config.toml
d_expert = 64
routed_scale = 1.0
balance_loss = 0.00111
optimizer = "soap_variant"
seq_len = 1024
Below are experts of layer 14 (counted from 0) of a mixture-of-experts language model. Rows are named router (the router's row for the expert), gate (a neuron's input weights, with its number), up (a neuron's input weights, with its number) and show model dimensions 0-127. Each number is 128 + 32 x the weight over its row's rms, rounded and kept within 0 to 255. Numbers have three digits each.
After each expert's rows: a language model's description of what the expert responds to; "comes after" lists some tokens at least twice as common just before its tokens as in all text. This comes from a sample of Wikipedia text that the model never trained on. Tokens count by the router's weight.

# expert 1
router:116052091221167129082123141097124111118124195153139091107161126125153083170135116124112139129112118090143134101136106141146093144136112121126071098125122113149144159117126126206125107232139195128098192185120140080095121116154156160153086113108155086160188179080100113109165104079133143130141125140142159148118189139125141137162089110097109136130102144164169201190140078123121105146141
gate3:084089101143079090143156149118137099107068106081119128094155155135149145145164089114086095123164108111151111096122117128154144184191076125164129129056107186085111104170029151108096069109093141172168148146146144138125080144161128141124139114179109100143115135112147079154135142085098094158126171097137155090115150154075142119062157175092100118089085139099120084086139100167152177142183
up3:108132174128141115050105104120151114155108152126118080128091126171129090145111120089127190172146130140094084091135075108116099076133082113108146097125151126152174088140132144138162100207120121102074134116100177141102114092167093117067103172117173139138152162098134080125066124130142152093143177137107186094114130135132156103149167129120026176095125130191110186079103078088131160118093
gate4:085148104138163154092171085162082173191160147067134086132191078102143163195113150164150140077089143056197100118098114164127104090151108132140139133164109138099137092129163140105134122142094166091096156133098126149132139138142186137180077134126141099099168109136106104103120088033165133129132120073152120204110112139114105155132130145116096153108139107160154200146090137131142126171178
up4:104145142176140202155169170122081154240096136129157044136160118104118125127142120118170140128130139124178121093124085119090174155111163123121115149102136186125104173090155133139163177135123112135138075078136157161162078115139096147142151199165154080061149131161129107107135099107143113054125137124135150152167130069152162170164136110141115105063155138155169154139107143098159102125184
gate5:089079134138117167130142190191134144126135174090112142123129115144123168150160170139102100161095142114163161146105184101104112140177177155109149112092117114133157114156108145100140123117131193092210153100154105035147080154190120164082124122150135134171048134114083135134133112088110176103157111113078131152113126084093108153122131184107033144139141155132122151113155116053121179142108
up5:191134139111058119157118142100142107136110165150092158093125147097128170089092084129119209104142151192128165113148144130147121094101104160181110112082159133137134162085097108153166099123143189082144127218168070099131106107076119132123101099138158143165105097057121108215114107132167154128177106153111174107100056121102097138123120158129152117169105149175178122109118097125116141168164
Clause-linking words. Commas and clause connectors such as that, which, when, where, but, however, joining clauses in narrative and historical prose.
comes after: ",", " In", " in", "In", " However", " 18"

# expert 4
router:124128112140117160108131166162162118127137210101133133124146114159119124181101116144124142113116145109125114156067095126117116120109124067096079096071084143107127176062167122183150116125155158132121096162089168078177073117109176159157151147103201184165093185123163110113104133145117058059149155092137156135143114147131130118157128144105164157148058180130137152123148112144119079064208
gate2:146092124112082117137173129155124128141113099128184085153144168102095121165164083099123130159151117183116184092104098130105089098118184148072095111087190045135099151162185111108141138145161141089145100199117128103120144101131190130159189151129170191139161134158136082145112121189186126094136136143116111120118148150128126137105158142124121140068098101098157153171149131098127077124233
up2:160158124098126140148155115096121088117100142113061127128112121132183122135159158095138095134121113148078143197133154153099131059134109156046141118100128070146106095087111134144086082204085099083187122134093108216173127117180161173177109146138173132134097108101107108119119133154104137104086151121170114160158099151156117110112149077099159142101071064062153136121092167154092144098144
gate3:114087143053177101151098202124125099169190163125115139125114118166140162159123190179104119129051107126103104153120145123129090106083078109113127146104112093101123143099124154177116041101119184144081141051149178136173101129140147104080066083103182126093089086121124170109154148121120104136139125145168181150118145114114156127179137113134149148185108117117128094174131190096160147116106
up3:171130110140140084143163098075117134100184116126128067139130125113166078104183116129098094122165122141105143080169094149041221092141095116133123105140156122150151118113089144123101151084076087154094174154153082204148116116200163152164164107118070170140095128112107181121109142119158123142093167153111126123110139109117123115118097098077101156115092079099147122151084174090159112146054
gate4:109173100151130187075165151044122102121114208128127104138109133089137077144120107134112154127183107153125081154109108079185143089109164095119104084094116077098154171083132098142202132107119125126119122184119155136132079114175124118121151122100156092122092165108115121085109132122091074101114149115141147106036107110176112111111080106093119073154100199159134173169115115145087098082132
up4:116142112144175085134114131048149111108159134114112145107170119099130114076091183134097120103155118151143116104117108066134127070039154127170113128199126171102171103099137166101073123138067078186123106147178153142082106136161150114126153119078063209062138117124128139132103109140123112128112109166068132086121103151116157133123127143178120093113207121126183178114108159151113138151102
List bullets, infobox fields. Line-starting dashes before infobox fields (Born, Died, Coordinates, Succeeded) plus words like See, List, church, and the word start rel-.
comes after: "\n", "=", "\n\n", " =", "Personal", " National"

# expert 11
router:173136114176119174156116161039114105146144172121162122096151169172115131152063124115158091109136146084143087134107120136090132111101118094089088096168093151128115105101166108107142031135108183089140166151123099136134115105111240139139120118088114110162102185135168137141148096098119111091148175121160099149135123129101135100102082129148162146140120132119184150086180027110157122090122
gate3:164114138143171148148158138084118124063116124133181139136092192145128077143075114128180108073146131123129136081112081143140193150167122123133130098108166151136083128152135176069131049107162176120132163081133140121091070142102187137046102169152112135162155139146133132141157135133139067108146158165181110136149133116057131140106102135095097150208150097081133123057104103104115114092140
up3:135158085092086112120081122107119125136126198091127171196109126089147118169159145091133160181150144076128115132159137101141103161103221131092110152091147147129112117119153174120177107083117169098131138092115108100144078145112132201017151118114086125066172091180122121127166093089106174122138148134116166108110129139118091160107164119149128162156101207152103109146159176129145107113092
gate4:142145129116081172094159129079087155197117108082144161116117125065094145130127210088125059096111118072097065093159108164110160125080174154079116115111116180132133181102141164193128079138161133107110120152139102112134148099100116163084131130112147069112095159123193126167142150156150131091188205130109152142097104165168162100158135180131086095166117145120157112129132085130164138134127
up4:100113120119131109117151154118137046136099132143132137215102138141176075110106083127096177082140130150123180067170166116079093149157089160126127138105096149150138096143137205110148151127076117134096124156129150142135096071105128100107110188119103144127144129087204153143097172107134156143212126120147075099175160162156105118148126076128134104178175126130186151135175136090075137083088
gate5:125139107120123165122140095118147137196094135081103156165093184113123089166092104064125129163100169088047146132141105141065099126177102168120091118078094067130138137131151167162157115136118123121148096145071112142103117157124132090142150153088104117065089093163109086127139143141116150115166150193135077149147180134090143131098108127207177091094169139044149105048121112134134123140114
up5:170145116148128104111100141090141136094144109113086137138143149130109167163145173113118148161104156112132090098051133099207135089093129098176145182140100109128153217147133147108111132150131058158097132132098042108158144123125153076157156093107143093084069121177109139167096120110136111094106198149084121162098096102159137116111070113102137050150153114086105163183105100145098142067127
Infobox field labels. Field names and values in infoboxes and stats tables, such as Kingdom, Total, Votes, Coordinates, Website, Died.
comes after: "-", "–", ";", ":", "|", " •"

# expert 8
router:145128142142089099113118143126126126139086166137158095156133105194162131112078150137105112141142171109101117112111070089076192118103122079099098097127096120108124139081123135127115113106114155147112220161255128122127150141074184117109147112117114138146070222114136106106140144087145116201120169126144173105118156125113170102108053142172116105150116081083135127105109112164101121107098
gate3:154088121086080123154049114118149095190081168106147120091167078145088178111144221133126112142181125125126126116090182153132173141142128094111093155110146125131160145155145153117106119144136139143109122099168181185159163175143185107103167096156127080106105131150170124073152157135190074166092160102131127154159178061153108125145112144133156071170077087114176130133160095147119133095131
up3:097147095147114048123072136141097178101130170127120128163146093187139091141086126096169085109145126204158089089159128123135133112083110107147145100119183141164094172121091099130067117142091180105140124141065089163152067137189103119060063140145120125118166109144127173108139107136136106089096112105050161112114118117130142103127161158096154126104194174173104108072120146085113112106156
gate4:167108122153055091134121087150049121137110141165168151140115102110088146119122111131163122097112115118122068020137130134146120153168102076089135106124145137126161161154101144155120093118182152156087096119193111130115133067179149123085154145132115137129194204153092144102087107103125119137087139149178112236141192074169142121109115146135077102171138099110114129095125128123145149119123
up4:061171153085130141093111141164081082096117136135129124142164126110130136156024144177075131142143122196111139130097140119105114135124117172108175146048166125178097150135130107146164094142106124126166153149092172140094082141127159100164142084120116181129134138138091106166123096143098117176185111183153064174103052150125121131126127084100138182129128180096044131134152156111119092110141
gate5:220069123068117099127115157121121149189075113169138088181132124128144115114167124107138094154136169071137134099128119146184094134110168113139137123159045200094132110070176148133140112082147157103109127139155133127132155152132140158095147172150060126116062161115122184112120109131113087186108085144149104115148121099130151094087089167154203120160131139089162144128182158083116164168118
up5:132135119084149118128097145126090190135087109121177113140118061087150163105083117111116067180082161080115044139099141148125151156087128050096103119126122129138126077121140133119094094139112163152158135137175144128158155139180140087149176157119025118118148143159102124109152156121105088130179106204099129152122145118120111160109141139158149091114048149169135138129161116194086087154177
Sports tables, foreign scripts. Row-start pipes and numbers in sports statistics tables, team names in game logs, and lead bytes of Japanese, Chinese, Bengali, or Thai characters.
comes after: " |", "–", ";", "′", " ", "{"

# expert 10
router:132093076137129155068094221113178187164131128120131085154204111139155133136135169097097132124099088092152135156162117086120085117109130084096118064132102121104070134078096095131171078137100150122110157145156109137163116125115130143164142131116170144130131201109072116126148149116067117146156166134125155123152161099110112150107134169124140058182138074113128194148110071111038136110131
gate7:095091119162146164129168148214168076098138121118111103101101124115119102153141163167133125126128120100094099150123183155147113033163194140062123140117113118140172122125098105171158130098084151113107098128193117172231107077097128136122135063141164144151139153118121110085118104204127137164139103110108117098132082162123155143152082143171169174146129098151094108165170120148104173094090
up7:114149119104159135169107163124155117128107179154104120169149166173106134138125129172119141159139107088155123143125155139136114130114138104097097127144132071134180146047180164110145160158168149082135161158133140160094103195146090122132146072144117141167146170077117177140168225146171102064120088215119179122143131156106131150132137118174146197110084100077178130092130107098165184096121
gate8:116098121079102117082154096146101079121094097125116173151148116183167155114142140128142175077117049126122134131123132119176116182131176134103055088134116152078177145092090119132094126097199152125098124137122085074139116159087146053123125114120110179142156107160152132094127151111055126162120106105096092174150117170108123142160124131169174159155128129134031121121168129092113118053082
up8:108153130160118094153107139126167115066133130164129114140107137163126128080129166087095101148116121155162159138125220170133090133209100128081079061112109146144095155154177180165135114141059071135172101121112098127086147173133123131139144128138137139186142086184137131135169132081086148134155153099136120122137129148152112116076171139178124171173129072142059104085095179100065120176114
gate9:184118059152093171112085151106150153145100115101048146170162136131133118166137175117125109077163149145111166077163132126091148090097144150125128136126153127136128149039136092153137095171103110148065151146116108150140127151156146104202160151185166131131148138133148119136108248086139101106102144160166115114148106091092135097138141138196184111137124099131115187106139120052155163129117
up9:167072129118124151096124093138142172055106102103080116138102145169124193170177078091054106108129119110078107174074148104086122080104135099178114085137133150115179142141138133103102107112110098108162123153120204135171120107159110118159102134148153166161159109073135123128152083112130122136091075122105139098096126071059139137108102104124201134173127175090126148151207105102138166162115
Determiners and quantities. Articles, numerals and quantity words opening a noun phrase, e.g. a dozen, several, four, seven years, many, one thousand.
comes after: " of", ",", " with", " as", ".", " is"

# expert 21
router:082129129127137106112143135104165117119119211071090155124128152148107128201117158124136097170150117074105153093115138055144060108148182096059128085079174095090156151125141137158098127154107159125113095189159101065107103110149191110096154144089166157128109171126094154140130141102139143140066135099141136139175116098101122075153122187152095129201180111116090107136151088116072101126119
gate1:101121115099105048069182160106137155141108103145153127105157140118147110162107175127158107120082192070073122109119109129157135107143102106102102130151213059154109144153150136104133118144090142137148145164199140164116161110110118113098134112151092130137156198080114163080154131131202170136115143111140089165094124080165111095080151202065102088145100075116080128125143084129163143120104
up1:163154080081083203209047146152122155116131121147140117075142093121160140106173146110123139139150084141078124083152127133121121116126129060091119124132111164133145108123146092063105137109168149132065210105123174140143100078145120129165186117112139122141126166056109096103099150119121111104156128084126149118140146162085162108139080084168095105115106103173092112126137103093075162098051
gate2:114111160176149103132119129166148098142133178150081196144175117170096152109138132209131056140151089098118115178119136161150129143137118116064146087114138101114107101141187116115118102137145165121145131185121079177065113094100151128108118125087070119193174154156066148129135118053127113109085103161148183130176150127171109089111123146154105194139192144105130097096098097164158105102099
up2:155175088153130122192100160145111117136179095149096113072119102133139075158113179116179090131117143109165167189122119113163096149088094116151129146101168173091161132116136161109145065115149115098129096131097092177239123124116136103068076115127133091105152105149136093093142147143094097104113108143097112123057084084122107093109125139151167131108126164068149137156171139110083167041109
gate3:137114118157103135143186181118166177172077167131082151067109157144164121124193167120101096125168080200168143115124175119147121146139144113085152080106182110115112124134148105094129181128115147126255133084168077094126144156133138114141169118103117147137088092102206123104155156094148114124103115097145168143161100172113111132113115165126096164080119133088101186170105157141119116093117
up3:141122093188150156157116135081132103084151054094109163113125175171127156136093098065090160177126044151136086139146138094113142174089177167164089163160132147115152124129183173133076101131137131149145168134139144151138178114143103119103105149127062168113182128109128139147136124115096141169104096125142157154145124093156116167054128195164069133148151136144107133073092095171181114096186
Word-initial prefixes. First pieces of longer words, mostly Latinate prefixes such as exp, comp, app, dep, re, de, at the start of nouns.
comes after: " the", " and", " a", " to", " of", " an"